Experts of a small language model.
Size: 11 layers, width 192, vocabulary 16384, 24.7M parameters.
Experts: 64 experts in each of 10 layers, 32 GeGLU neurons an expert, a sigmoid router.
Training: a variant of Adam for the experts, 374M tokens, 5709 steps.
Below are experts of layer 6 (counted from 0) of a mixture-of-experts language model. Rows are named router (the router's row for the expert), down (a neuron's output weights, with its number) and show model dimensions 0-191. Each number is 128 + 24 x the weight over its row's rms, rounded and kept within 0 to 255. Numbers have three digits each.
After each expert's rows: a language model's description of what the expert responds to. This comes from a sample of Wikipedia text that the model never trained on.

# expert 35
router:135131149135133173115098110095103145124118110108120092096094167104136148127105129106120153176134090134106106086092117129121123125097093139131154132068088088110122135151103145140101114099115107145099121140111101113167128138110166077101146125089112154177103158116123107153143111092101141116157136143078126124133144136104144131104118104118122145152167112097152138156121127142115115111095161112164155074147110180134090118147146124159100151095142137095122115124123140153147170137172157127101132167152139167117114121100120127080116094129132159114142108128117115088163156098160123155
down1:107140174114144115155138128103100142164091128131141147131170114115112143114115121175111112131128143095136099226133147125141113168122138124141109134103126139129098117131149116152102151146143110123145126135137165126098134142138116125130128114101162080125137126074111172151136126125111095120108143156172114159108137121228141107107126093154125124179165121136141160128140120088138098114159111115099115149147109138120141117133182135106124119086139125133079147103141127183153125152102114087115161110127122147130105176097148111108118109154131165117123135099146081155135101118135128126
down2:102089151076139116120103113146094094098144139123082118134145139104128138164131120094133163094103136145163096200099114161154090144143088140140099165122120124130143188134170130160139165162130130168118147126181117111111141150109124125104144128137135145116104152144142083123094143128124094123116168146094121133125158142121127141087088103129095115137108151158107101149094106089089130118133145155125097124094135125119098155153150113085130109149114150142111136135115092104145094129126168148116110146139131122140189149154117155130159145112103113133113163171079131119126153096125137105
down3:115132120137144155124137129124143123123143163115147098104162106129153149106141078118111136126096128122149133072158091129072124128102157161111146150132168103124120174124137112154102110141163134123132104125124162103139124146099099148115142129123138176082113120178099083133144120154131134120122142142106124111141098106135169167114120103147109153153102118119145135155120124123156150107149109155146138134136147115121161126166110078161121108066164149124082153117161153087142138130098104141090084127141121127100089088150124156095099100109100083152188123142142108112116156187146139120
down4:105109126132106119117125134130147164126112151113163136120126124105159137142152130155133139127112096122098159075106168158114095130137107103133104133132171174110119145110128093114116072151142108182142108149130137121151110117134155126170127127141098121117101138155114172109115101178135091146108134137150108122102113081124151157121091124124134180155079125108143136123150145105110100140124151146097151156116168153093129126108119144124131165131129191118116112150121142099109129116125135171159104104094078103128078113098128162121106138127131116178146150167190147145167176136117115090
Hyphen bullets starting new list lines after a newline, as in references, species or gallery lists, plus single-letter word starts like k, j, H.

# expert 57
router:081127167125156129078099150135161118119116158148102121132106091165123175110161114128133122121153107128126132133142147113098135156129120113102145145121105116091148155109111129153119086127103138143095151166148138128144155113108131178121149123149130126130125150141100098109157142074133151122138149105112168139064153101140125072135120105191120104094125127126128117108147116108105126165149098104136144195169144152137187145139146142118149173109111119126106130103086111103167130137104154109170096106127148127127133141106148102121127167154131155124124136127162116086170104086151165129
down2:127157121130147117058152142108157106170127119130100161096106108123131145119114149116112143094125101110131077229140111108141164119132144140102103152107143127090102126100151167126109134127148140143120094108112143108147154136147131132124124136128162107107142154137086129146138156126111126100136188120108113171115120115116150124142121119149133101180097139114171105099128150157159098108110100131090133094119132163103157122112140123088117148145129091122144145133163164137114166137144151144097149130128161147158147139105141104141147127106148099089105173139145126116112075127181171109
down3:140136155168116097143090166135148150172106081139149113153119101166095164121109131143094115190110117153136130110108110107113151107151114127112104137138080104146162117114133146143117137106110107153120132111113138156121135154181121155163159125145146089166113139133135108130148144129111100100134152134128097128127124143134155132157106111160114118160139120143143140094126092125079111098109143136125078121085115125179127134126058176111106148100138112128139068094151123133130157157127134096108144172151077102106146103133099107092109151099128118155140122090097128129104150085104140106
down4:103139097086151103151089124115095117128139109133123115139117137111081105127127151117178110178138146101108150095127088081129114128116152077124136157105080158109129138130164094168161134110121054127092094146121166138089112135105142106113117123102162127138093134121181167114164123140101122142122134138116119108136129114127165149123137151067119110101133157129129106135125124139151127131130102148154078139132076132120127097142113095175153166102137144145197143138120112129136083107123128142167141111157122123176105155125142109156147156120132152094120093127103118102126108130116142142
down5:148090121124183106116131172105136142110151115085084127089092074160108170100128128123106083157114128103130149099121119172126126124119090139105116174144122132130093134137121155123131116129147097097087123132120121055126148127097116155113146131122166136136114127166072099131132127105122097117113103140142148097124166170140104109131125122125106202131139139141124101130073161148152103131159143102152145123161126103160112115104159117120092119128107167141124102118138106163091124144103141148121099132130095152115138163157107128105131115165149110170143148104166140119119112100089125131
Head nouns and final pieces of names and common nouns, such as City, County, League, Team, municipality, Grims-by, convers-ation.

# expert 40
router:165139142125118143141082106147128126158144155117108141108131137101101110113130098109141177146150114090110135129115135085123101092154137149143115119129114176124139148112157119141129107133175082127150153162090104105115122105110109103102131140145142154158130107094107117116139142133160099106134131097108135135163125117153189153161114147127099116131101149130141123113150106119094095114134107148117167122124134153124141130027126125095183117100129088120080103104125093155133116161170144113138118151126133162074088078134151116181125132156119124158115144171110132135152102104122113127
down1:141145135094158134119168126141158093137126125158151123129117151099127112128143154148157102120110174150122104010114094150124126139153137118111126132113123150088104138128143152152130129079154162160130114159160122133105139140127142149145099141132078149120133124154128121119107105113153128152113119126114156141083163151125077108096138107136169142141097179112143132123159122138156129130135131128163193189142135143117118139134091114137137101142151127112134155077130121123165101118143148141125113117140101124144132181122115152124105124115117125109136109149163139165075163079142172136
down2:128132163076147135125158133092109117128139079087153088138118115117126095138145151125164123094135102136165141144109169146136106109134108126129131124115192118118177161124141141134145140138112103127146100116157164095170139112112131148154168149165088109125121162108149129140120121153133084124103153115126125142114139121134127099157136091126090085157129133121140106159153140089118129150127150149102129138108133139118065124115113156160134155089139127129139114091091149144135116171089138130089133184104160149140153148134090133127140136107117104081081119110192118090132073143150154135
down3:116139109115102174148110138123152133110131121171077141131090132120124154088165119154115140128170106131123111063137148133141131142099075109098157146120107127108094161101112114165148130121117113133138150093109145124070114149109089091130122143091119199112082139122105164112112115152142150129133125165145134141155104084143141136122079134117123091126155154127086123185109131108152151127147117139146125166143135150131119113147138113176154123165045126081112103114132129117117132113094140163135105110124112119130125120136135105099125104108131162152099112162117098110134101109110162131
down4:150105127159127151128116132098103139106156177112132116185082115114159163146125152123157073083156166126168130134123080120124119129131117155138157143140157160130125118128133167122125094128174103156080141135110089152112150148135142077138114156156121130108088142135130136136096161138168109070113125106111161137143112136191114108129091135163180115127116130140110126124160140109159163104128084126127139120110105138096085160116144143138149144121114131162110138095133109106125117151127063128146096114134139130080117082169123113117105098117104152139137110141111112149112148122113145164
Opening parentheses before abbreviations, codes or years, as in Spain (ESP), (1934), plus quotes, dashes and verbs like called, having, received.

# expert 14
router:084101132119186149124154142142143173140151126094136149141099147170147126140160113141156138075176131160096138145139164110095128197115110114138142125135094162128072088115123123103129122155143109128117147128150146159120074158127123100130106164094141137156131097110116106137124130121113124074133143155087112141146139144141142125131129126086201116150121115143112160124156065122106149124120156135091123170139106103144133122131114157122151092146085108113161148152121154106148147140107145147141122108124098096142120146083132128143147115165101098158117126162175153145133117149136130137
down0:135101147190148138093146149137147108093103107110142131085161183115106115162141099159129121154114110097153101132128088103127138114125155158129158142154122128078136100099133135123136130134137159166164119128154104122145073100141155114118132118094134132096114096120136104124129150172143095058115146133122111119171147121144116145101102145175127122171086127131182138132160121165107126114125121159106156099135099139116132115137132149098163151133106119159122129142173138131136144150096110151082079118106162097118115156130095150109131096150088129108163129123155100122133120151175151151
down1:107156134139141111155155122135167120146167160131110137147159120153145155111103130102090130222091185145123158156132135111161148108092153126153121115099136137142125089153131113162143149151129120128119135171112127116106114083164179144134102122148156147126149102161124183159102146099171139139144101140119120127134149099133098133121154129098135126125134120128117088117077106101123143115123176127105135118102144143140129112185149114093160148140144138140149146157092159151120116118085128138143159099109128070104148142142153121071132101115127161130120163133131126110108110139123160170
down2:091119137115113104131159141112130160121097122154088100119119108099118146115103134160141120125132142076107182089163124113117147176142158096102103126174112103086109135121110083109097156104134096132106146156156151122126068101119153143139116135148127114124142093139125145129086121130142111138156092152107155119085117080133124116101140158085148132158152122143108163096121100133109127091120127124125128130116121073162122146097041082082146117143148112135107121133094114136120133126106131091150147136121148115114096120130144105167143152139133176145188123130131098111149157113113117133
down3:160106148133107119152138150136177151141142156084125136107115143147108102193125106109122158090122101101159143185098135062125152130130136133145101101124142145179145119163090122107139151166156100137169165114158126131147162121160165142128132079179126126111128125127133123138162120136090113134143115133136128148150131128126147144129140088133108082133124136109154115121057143114092116118095104119150144095168107121134096122142123103066124120131158129137090099138143144132092124124165151156079142115148125136129134152165145145130114127121123107150141068114152100106129154140169148114
Paragraph breaks, == heading markers and line ends in infobox lists, plus km, coordinates (°N, °W), died and year pieces like 200.

# expert 5
router:168132152107135136167151107133084107131097101150132133134093140128103093123108128117095180133130158147141122136131145141209159114134115139163122170122126110152153128128174160121118100113146146095128093104102147151079135142135132136154156107086129143160106094113159113162104139095163130144150111133128117111104128134108111071109088129150126089118145116083163120113116098110165115096114121119161136098139070125147140147147117140089145130154138142138135112127142151129177167127156158149125135134096138099119139122149133132113173072079147157092153135125125140146154100173161121129
down1:120131189118150105118126091126124121132033148122153133136162105150133128130123159102107089103137098135142150113158138094150144119155115112126096159103140110079103125122133117064114137080118082124094156151117180150142126125130156120102091107111143133119119181133157170170133130112169106170103123128140134133139149084156122111180166157136138108112119147142153151083137105127152135140136124112159142119108131126137097134137135131120146114116082139147125141117156114154112119151175156142195130105100128107149142133120121169166161154118155116120143147108098105128127155130143146136
down2:115133140153077072135145102115125138186116087152179127131152132141104098107161109082104129104127145128139153104109137135113116113132135128116116130133080153135122123122116150132107129138117091135099126114112126103118131134122092169112124138171125153134103104148132103176125112148114089131135162130071116124133139147159156176127170132127106171147147160128114094149019130142151105141125112154129161178180144121138136135139117113152138144093133138128105114125109135132112153111092112139142125124080110095094135123125192154101111130131097081137139105118146128120100105106114144144
down3:155145088149115147125152130119129138127130098176122111148112156146111111114146150157142108134148094134150152182110093126136114128149119111153129055048112125152115135150127138135135126120119077120138120109110119125136135095134131108149091133153135117177125121117085118091136151112136150128139106140151113117159156164097123115114143085113131114109189132166120149120177124159129164083154119103164141146151138152150181105178104085151087127084179147100083128149127139113137133152148096130130171126099115103146106112112132115117122124157151129120124130077120098133106091120150141127
down4:154140133097117130124159127124147090081093132155114083116135142112131135131122138149169153127113118135133122085122122137173129135091096084177102098106093120104130131113151104116119168097126145114095138136121145170143142132151108147173109141099073157088149134158141156106101134125079153139149114158145160152163131164101135143110083152156130145160165174129087135134138148138081139142150117115150117116111104111147164154119103156163095093130146146105130102179115116146150146122154128132134080097129076122112138144126110111134118111123131163134083121117149129116100136139138109200
Opening pipe of table header or schedule rows after section headings, plus capital-letter name starts like R, F, Gen, Fred.

# expert 48
router:151092144156100139102146161133146126113090142131150134111099120111130135105110159140127098133105118144114117125131082125100152097131139141150118117149110116176142095153163116134133165148135153132154090159144130112188085158148159115138089100159120107159177088128128118106109147126088209155127179139107151141133126158137138163130131189119155095125146151169129116136119128142154121151115099146102132150164129128071136106183169151095101140133130136111133189166107132160118136115107136151097133118112118140145105128153108150123106134163116115130145103109085121163143108119138157130
down0:155106113128073135112165115105078165111135134125104124116126105114112105151124112107097137173119132102104126157104131120061147110162155127129143147159119147129110149116137182143122131089139166111120096129133123159146127108094089096117101121110130131141138074137112125121132123157130108139124173139151126091091149097135172111137145121120144144139114123180158147124123133126146149144150163098119162144163151131139151104165181101095112126147124147147141136103174086136154152124128146160176135121129099084111079148120088131178150148151150145178157128096127117166123168145117150145
down1:113101126117110115153078138152156126168163123119149174131129150138149153127148136133100087104158107143128151124121140115135106085153174106110143113100130102086108124122110140105141212126111127087155136164139146156100093117136177143136116126136121120141143130131148115146090113150081125176113135159108104139120163110132140151178118142119166114104141119115091161108177148129142133112138125121107147178134126111109153164176151136096082121135145117089118175160132145082139126083105088175127109088099141141098103119106149170126148157130118148130127144130152129108145131128161139122
down2:135163119118060141127121161137132195110127173127144134110116107083139155167109124155131117111162122163119096151129151135121111150121105125094127087094123136135139115115129139104142133147131117126120095120111116116108124154173128109143106124092101139149097103112093161121112112123150117161163165154176119127135139119088127106116072153142115105106164118116149097131133114150103153099165177080092172119129121136124132100128117118123136129156122147161173123120136131140157145157151144134151147114115099135136112129100098093126127059119081156101149154092177097097090137099139099095
down3:149144104097146120090128131116143150147120138148117107124124110129086149148089112126149083114099095087160112000147128128110136127130149118129177093139143110125107140094126109150140100106111103061094092092109122168131071126124086121091090155104122109134135099124118155111119125152112132100097136136150128121152145135144149112112119104122155121160142142119131152153107095126104141138116177116132130132124123129128106155144137092171119148148118120119132108115129081116145096147164124117131125162147143107136109076147126135173095130103137121149138112127110094130128081110127140163
Spanish and Portuguese word pieces such as de, Serie, -ico, and the line-initial dash of infobox fields like Climate or Weight.

# expert 49
router:134110134158133133174132106142102144121123180179153143110178109134138146086160144138111140117141135130139123114146096171137128143170136107137121125083141186158114189109155091099092115172145109114125117112139173136109111133127134158120078156109115182116131107147157113150108119127111134122127166147110147078127098127146135131152110131140115088135135184110147143110122148115123174151173155115094141137170149151119120151075124106165139123161116104146111162118134136123131120148129159084147109132170128145102100120155126164128094161096127117138092135127095134103134115158110087098
down0:115150111153090137136100124153178114113131136144134169146089158123139099129062165105131120127130140125111135101148141151137111179126102158130136151100120097107148127104133139093142135172090130156127131125120140127145149124126161124119090119116108122136167174149180148166128117050149102117114071143129111136176135147110118143153137159138081109121117157151122154129138083101155092142137121102116136127135123135138121105125139141116182131127090117089113160170156110097133173132209112081137130164135157139125101150095128142128120114149144136133138154127105131135118123109077136144
down1:118131109150143140140130120145082105108106152111123166146139146104114148156120179117141109135129144185163123133089116137124126085169142165131117130141136138126124099115149200122136137162109103117097140137139140124126114123158076145105116101111179108112140109108135152149151111113106139175121146136168139143123127115155112166105133148072098118144156154172144173135099111132134151130106117117146081110086146151117059159137145122102134079166162134131171135146142121169074130142128132121159153100143103125092105121145121159145160120136130156137141118116081139099150102144159108101
down2:098098124069108137129065137075134130175110098102136140125122117111176106161126145151137106123103120155140131123131135126113101164128107138116177148087104106108160147114103145159179132144166127157124048133150114118147137125087083169102131140110113070160119147170126143106116130103123139122135103098106120138130163103123116093142120109137166130124105152157111104117156158156077131123122095109128139132117139104114125137156114173182138143156110128142155141137133106162161114110146123140114101100088149131100101140107129162105103139093110107130138101146131138115126140117155124180
down3:091099112142136160106153174130163161080142097108174154128158116165149112122121134143154132151130123136106158083123102123081139111157163122126173154170144139133123130124124143150128119132134137129099098098154133135096120144129104151151139119147130160156158152122143073147095152149141152153130155092091140111150148186107103149090146167080111179187121119155121127169117130082120136084121111111136120117135141091158105120121108129070121164107110121133172088134142116123123149099118144126091161107137114164116108117139129161140122160145160141159125134115135129152141133152098105099
Single capital letters starting names or sentences, often club or team names after a dash or period, such as F in Fakro, It, St.

# expert 19
router:151161137106106140096105124148153108151131111132088126113109102130169151147127112143151146132158148095111181122141121105111143161172105178101142134126086145144145172101113113095126118110149163100111133135133105113129096128124091076083118105076148127162063158090136138091149131115124103108107111119144146095082130140145181177126115073158136078129124138128115142118113113112147094141106154121130135156116114104136148157134120118136119172147136119111124123098127095126117085139081137077129114151101132163142122108101115112132095144133085145145154140087163139126121158107148113119
down2:108144101108136132124121089146072148137128144134126122136186140130118123128149165099119112064112115114134122195123126162175145130106078175118140142134093140073117130125116130112146141165155153171139123108130132137129145161141101105119092140116141135129123104125100170128143127097178121120139114139124161121125134174125113094128129098154110131119113097121139130082110129092107108139177114106078153110136122133117158120082155125169131106133182124106134143113114130185132124153138089101133139125125129197143143114112117135123135094102139148135060167126082108093118138131112142118
down3:128150148128136151152117140131149127127141151119073163129149188113143110148081125127101139148133105118131110116105142150129175150136069105143139111102096101144135153166138122129112140139141109091186131160108107129150148137183179143104145123139141162120091118129130117176129130139152122129095113153120117125153139143150168090141111128173115124132117115152165099119139165109126149121103085142135117165139110134130140147096113076127163162153176155132110165141137132117154118120111134155104145176192124135126149171106132121160121109165110081134114141153142142071108117108123172101
down4:094093108119123069126152172165116165131134141100152128145091138163152121125114115115110151083135093107106101145132106158153121111116150158167100083139136091136132122127134119157135126155146125127139131096099149161119113112118133123139187158146125139121151116111119145118129087178133135136101107152098124169123145135183121115155113131113164157118160076125100110125173134112087088167115109094132112126150086119105178115137137100097165125112127159145121129104134103121120106112124122140099121102131184109144091137088100086119139118117118118064119117089172155151121147134133153145
down5:128129149108123099159127124128134065110156106117129065176105088143088119130130138130114180120177142116103159079122150142159128151115118140095148106080141124131138076116141137152111106086094107148091122148119108118129110100135118148133125120158136148139152131121122139109110163130137127134059091163164108099116084122114147135126147177134143160120102156127112140113101083149113151130117165127142200135126126119144130126130174152108092124160158120135105129112133132124132132138106094144149142118131146128133108165138112140151071141151118162099155077115158162099140104121139121092
Line breaks and words in athlete medal records and sports prose, such as Representing Norway, as a junior, and word-initial h.

# expert 10
router:116121144106109155075182114127125120110122147109145115136142185156093134124125122136137124127107133126128150127216103113207105126164149139142130072142141109114134112112148126125167097095145146106105112119145167158148120149151132136118147089117103148103150144151109144118140139170151119144119100118163114187144122149127130096104134101161129095115111132124086170131155107141143093132105137104130133153119157176095144135113077126098128139105143128104144180181123139156127094140108118146113113109106125104103118105115141149181129152134154117089131137140109107141112084111162140147
down23:082152079132113105117117126154164110090133171135121122138152155167095125118165126098107124125152142152129131092137134078098149120160186126092150087142152121167123094168158126154124124133118155141138120149175139150147078175163138161134132144115114143117128077141133184121150164110110117157122118133123190129175131083134116110133167140109149138174132130103095179175110103134138174133137106138102191142121129132094111111114119126094143097133143134107151110156138160155109116119129139145151132090154126133131128097142115115149146122123154118126134096141125115134132126117130081120
down24:128144111100165149118160168143133126118128152100146159119120111148145126152125155145154180091106146134145132135108118191094116146099141154205166109114129161134148121128126162145157140135089116173114158112140111145141114115115130167171118117120124153157085137112131162089173122113144137083148133143105171133152116182083111121122111135125108101099143117108129075101097138134109090092108146115113142141113156163089108117131123104125167135113101125115174113140109128106118130126151139147146094152163135146156089133140092141128090130083127085081126130105126132129142121104118080125
down25:131141119151121121083155113099096138145119105115143120130093136147162116159133119111113139105132107142131153079114137118101142111156142165115151129140152136122142128109194189125107110179119128110143091100128125098105126154129128154129108121131128081120124135116126072147129143182136122111137124089087118150135101112089147124122121151159176153113103077086151148148118123159178120116102102101107099157118142107134107097167069115107123143105094121154060147157113126093145143162123148063125119135148116103124132146156128097136106134146101119130137125171138141103134138111145168163
down26:112137143141123119123127084137107111084100117160116120116167118163152152160145117114107111090116159129106140206099116128091110153118125172133152122133160138113119126092124124112112162119143121106156120136087150164099112158118146085101115096143148141143160119119124113116080130162131153124130140140102105084098166101120105114107147110122087116096129136135101143118155115037146163161117128150152105135143127110138126127156131131109099154121110131137172124149113158124131110091171142126151175101138142161100096161151096107133101151157162150139109145161120152146132105137100086079
Word pieces inside terms and names, such as Title, Commission, v-amp, diabet-es, plus table codes and football positions (MF, DF, FW).

# expert 11
router:134154111128127139067119162116113131141120149156160117119106109113151138138154082126136101123087111134122161138148131144114088156131133146145169140146133153104120094085104118093115127100151174137135140096147105120177113094109152133175130156114142130107112126153116159049129107087128086176147121097125178121149131115155152109134156130114152137144116096134109140102120132106133161159108114158129123144156148137178134139143121117134098177177136161129132150171126100155124127143170107131132133148136101156181116111172138154150122132106123107112074143154149157111122123091107175129
down1:131116132179142105101136157108183109130093085123163144140121085161110132115118154150117113056155162149115130044130166098118141177115179120157135151138145109135125089111097148132147104120148183135106126148163143132143114132142148131137115122147078114118115121144113127115075140116131132132127144138146098125099131100166110119110145155137136117168105145109104141128136125125125101153135132095141141130103129154107166137149159139156117096124152169123130098103092142109135166106123121101175112127173121111187153154091152135141128152167121133132135131123116129169151147122068113130
down2:097138145080130106133089087125126114099108174120137089136112125110164129146145153141132106153127154134134151201142159122131138144117100166100146103100102141161139157103140108115126108140132126146162112100102177117148115172083118171127160148123150125098079106143134119095151122086111151145141150069098108124164107106108130107115065136111120148097104152121136130113102117134118103125143135138155103108112175144135161139131113128122147155146143162116102121135089116116151126132112107134134129142072143084107150116132128132140079104114131096133111115134125078105104098178102174154
down3:137130154107139084173158100137112120079152109150170077134164126092149106131096109135113137156143108077177107079132102135113145100124108121120146117130138102121086136131132098127121110088123132108129107138167126104107121083145125103112125133138117096110157110138125175130114108107153115120174147102138130119125150150057165110141095116113139113099191159117099113116124117118123168123149153134135129101106139105162114146126106100116115164122122115123130100146110127161135108136147114121112119083127131097121034127128158133182068124105108132142116111148137166140102118117125139123
down4:077136110122174117123100124122106149170152102091115116109105112153153099136135190140138143113159120131146091207068148117125109105116136091138105095121183117134141107144124168085112135126091140160098151085133163142130165153143115132185134104131131141141120093164153106139158149123116117127103147104103135119129136177098138097133157130113131147143128137131138115117107126122169123093085130133123121122107126150148124112157162133097154125145133140140160088148141120143145171131097117116109120135153121128139151182154098133100187158160141149129117146148084137098131140100156105130
Numeric digits and numbers in infobox fields, statistics tables and career lists, such as 1st Division, 2,3, 31 apps.

# expert 63
router:098115185141100132106125162143098137139126134102136150083103135136154079166123125142102164116118167173120129101133128124113181128101128132145148125101107128140137134147144133107122129120109155124105099118122119116152134126126102165106112171147138125152129093134113102146186126129133120138155095144111122104118154164091132129122108120156160124139083099092062139109154140147112115145114164175136114054123134155133121135107107150116199099183142126131092143120104138112149153115130075106084188143134141100135129143102112151118145114168105147110126162117103134145150112165104128119
down1:119122118116158113122133095095115148105123114156118084100070161098121170125089113102113061110090149149117164129139109116128146142139145133119166170117124125138127126128085128149124111133144113122119151146132129165102103131150179147132127122178117167100146150084061084141134106147128108170132114200106083138112139090122128142099146146081168151110160116116106142158125129129119159158123163093141140168121122111144084153133139169105122134139145156158106115153133115128105143119127100092120131125126124119128090132127115152139151141169112117167150112145135083172148126131122114100
down2:172134141137140117154130160125108146177143125107151121127168175136130161128137138104149136106160087085101121030121138102132151118114153157141138147142173144151171105107106130087156147158150146126123142137140121141144159148094131135150125108113112179100139124169140107146125080115092096161119099120147167138139123117151120163120112135160162154125129145100140145129106144133132090128147080142149124152093126129194157147132122142158108159078144125086109112138160127119121096126111112125120116155133111149105070142120121103170101138139098117129090109150148157155101110130122123120
down3:132127162114129152115084131112167121127136140119116088111177142140148137139165111131139171152159127098132131093166126105147097112084083081141084097113117130148129142128098085151150117112125134148170101146141120127154124125107172104124134116085131149138123135099157110084123095130154101116136114122114158151111121147131129104128098160147107140112145115103122155098116152116111077160110141140138164145101100100109120136132154151086122112143129149099115146197155171135145085119143127121143113126126087150142172092136157137131146092074076149083162130114136122147100153144131094087
down4:127140135091130121152142128105134110166110145099110151128146133180148111134115140163130128126120065131097126067139133100163154094177126119132140128128109162121119128147126115129164100103132131114144121105120097128133114145156132111124126123100146096116084143121097100127138145132125136175120163113107087132109115120141116156114147165150115183147104120095139084104190122102139090131118119138081117132169090147112184097114147105145159078081144157145112125123154167159117128140103131133139136136087134167149107136105143102114083108112105105088074126132123191160120136099119121120
Period plus paragraph break before new sections, prepositions like to, for, by, and adjectives such as other, right, far, young.

# expert 22
router:123126139118117117132168116147113119191120157080134138120145113125109060137144121061138154107114111108108154093125138167153130161104141147159156147094178077163096171129118121141130127126101120144103125072151110137114142093153129152124150114149158150119142118164139160136127138138157091123131116119123091154145097144078121109117161108126164115114154084117118128146116112145127097166144127111101136086143061162130085148094146096150141152135130146126113154129147136115136112132145122136117112184111101118141158151080077123172134113140134148141123127127128165130167110126127115123
down0:121083117113158143084131124089127090111168079136187173106129137150154125064131100105146119138129138090142169162099121108118128147146120137148127132099099130155114156152130093127135123124141104140136130132150151102122081133072138143153130132140116130129159119137133118143128136111139133158142150155106162133102125070175140135143105156123173132138108130139076171149148095152134129158109124135157174139125137165131161186129149120133116135146134120090141139128132114125137132124137118136148043133151122151107102098144115099113077171102137126145127097114126077131152160143131114087
down1:147114167122108097085146111096141125135137086125072138083108140165134117138123125117106150133121146198139136126143146127146127122127137126102189121137101080119135106092107151152121080142094119131168138144148108142111139148097105140139107121141160132159142103141136105127096143140102135077125097147215080119156174130197119108128140117102086152111127154115186123151153136104177136118128120128124106142117152132126140108152123143094130131117099154126119115140133095104145113121132111104137120144157117133101097140154081135119119153147122140132154153132137156188108114136098116162
down2:071167117122139195122125104135200127130121157101116107151186118113133135117184134139129146147115142124114110190099106149141090116133151152100124101084138133130142141153140157088175139137148174156136118117146126147141080127153108116110095133149127109175144075111138110131099124168134156142125077126094101155114101133143131135119125102125114134128133113135129143086061147141095133100140125148154133111130092127106162126133149146079144114136131139147114149153161145146104084143117097112115144138102144125136146125126126130092140121148076140120151183137129121098141134132141160097
down3:143182098150169128136105159075123118107119124143139164118130150151122099122125130135096140147106119121163158093136112096133135098144122157106142142106107152143166126083135113065120106151161118151100129104142128121126085084124138121118102136109139147105146153154134073153119123102151108183111100091139143109159153123107153176145118102147062097109085156126152110106135127094149125128127134105135131123104137154098152097128154142137157117105118176104133131173133141096141171129128135087120120136138138164131104099120101103118087121086091091138099100142123132128170158144162157149
First letter or piece of a word just after a parenthesis, quote or line break, such as (d-ealing, I-ts, D, Cal, plus years in date ranges.

# expert 45
router:120107170155124116107113127113186102116144134113116109138137126151062147093123115118097118111126131163100129137118120157156096153136110170143123130157108093122166175125192109132103113110125129126111139155151144096163103158150124099116138111138136153134163118160134135143116172111106139098151179131098066175114169090147102154115117097140099121104085167125128144121112135102138138105104108109111131163166128138102101093186135130123132158144085116129144094165146132111118124108147118137138124112128153107108088102140121120092148130164124087125090138095105085135126132144112105086
down2:135128155099138114118073146143112151090143126114102158122152133107093118084184149152137129176135095145113129168118125116146148112111126123158142112146103122158128123094154109133117142159114141148137142112120141099111096128146124143151111139128105128100154083094132157147136106104126147152145108078136131122156170109103130111120132098102068107140119093134092106130146114117105145091147161156135113129123149139111132121176148166163155127175128119080111106161135106151152103089177109111171075112129107150110150133108097169145151140101126133154124099081120140086107111156135069099
down3:162140124144123144150121082138096158116105137106142143138134131131109118147152138095096153125146068132102107103141102163150126095127111117176061121092115140156077098137152119098149154121122150149132117106087150102128141174091113123151148100141147148101158132088145121163129110123095061169149109133119107104122123135161099136102162175136146144166128106104128127116106134217098115159132165111102128103108129115120125091121096113132136148121157149146142146138146142156130147106147137116138128124116153123125118138077131147152107088127133147154139164122100141090151091110087135137
down4:138086114127172153110115094152058110120140111164131071144113122126157125144176120108140132133125118076076145070159119165096173088149127111122156136124127143139137132158122113156133127135117130122155127109131140143105084123131131085133100119095082083128141157133110148084105159142124135110156086144126123132104127155085129175111141119118112108138127117178098140140134108151096138102118111119129130119145121132149152178114139127186141137140129148166169130135139073111137095115101150103139134134131123219140130123136109120141166171113147113119154131123113139143132150109115137134
down5:148134117100112141145127165158165132125158124124140115150110108145127173099108132175109158181132141064138109036120145124097156109110097136099113152108127129153131125142086131213100106134139126109099102124148132124149107114107121157115135103088103128133122138132095115097115139147136142058135088152154173140097126090119149124152161096150082124155139139137153149112101090117127152145104156104144148135125121139171140156120122127089100115111109126103121127116129136104106111098132159100140159156120162136113133108150144125122142154133110127165140113080112113176127134135125141100
Nouns naming places, structures or groups, often after a bullet or The, such as cave, Bridge, Stadium, Highway, Schools, and It.

# expert 29
router:158148118120144077106104111135133148147141140122143114110110114136117113137126100105154168126104145140123163097105133112137119098114097099142089121140094102113164110117116139155165113142122161134106131152147076108231125085141129124161155169148131121137111114136115132099150089107112107144173104144115110106099141108147113153101095129125128139117117153101110179131134144154139107105106125137088110140133154158186079119110131141145168106169136121127129078152116113172129127104169133126150150147123105093113145072148113118133106132096120095115138171160145165141157135117137167148
down0:126126092152138092121113137083098129126126144107163120115108113100134115143102130131105158149153149070153136076107133140107178128146183151145141153137110141130148110099158162113129127147134159138116176138173129125161133107144156164143076114129116161112109154139130090147102155191103097128177102199092146142136109123159116120088115110183121143102126138100144127155139127124093096147096101109106151089130144122140137165081127107153137124105136105144149105138118156122092123143159141110147131135099147169122120124086117109111124122121124110104157091090126156132140152135158115148
down1:138140087164109149155117139082095121155108127120114140138128126130124119109109109178109127140122126150125085163109133142127151119138132152165122101132167165093124138146136141114106123135146125143147131156088081119130135129177117153148155080125128133103117113159169116131143096134103158115084120118103145139137069137152140096105129116154154162122172112103179137172162093136149109137111128101093122071121126188139121123095163114112116122105112117145099161123179146186114140178132131138114140108154116089111126132149155150134082079143128123085148148121148151119147133096171147139
down2:158159172111133137154117138123196120137150133091144154140129127127127119112148115148123142114159140101097169080103140143138133108072175131146136130146145115147150134091158147083137122138118155122148148117144102138100106116131152135113155139146150100130131137120151137163131158156157065152138129104156171166114118148155131125152133128129100124106130103134143102136196106113107108139140141144111130148183093133135119156138140103125089159102136087128085126104125146101122102111124171121166156114110178149146173127121088162152153133142134134167066125098155125142106155076123101138
down3:147123120097093149137109120127102138144135167094161095134142147108123115116118123086149110135157115128129102017133138109135148110124121124139137147179131128126156096170105133117131146154092097106120125138125118089111177120124108130128140157109065100102092145131121107114186120137135108144132096118165125094131110087185153146152128142083168149134090129125122143140124144162106135113135121139122125133124132115147170149126100124162154122077124093132099109140132149110120092127101136118145139150151100136122123117078120097129114084091100139121097147114154195107152122152139142141
Opening quotation marks before titles of songs, works or articles in lists, plus colons, parentheses, section markers, so-called.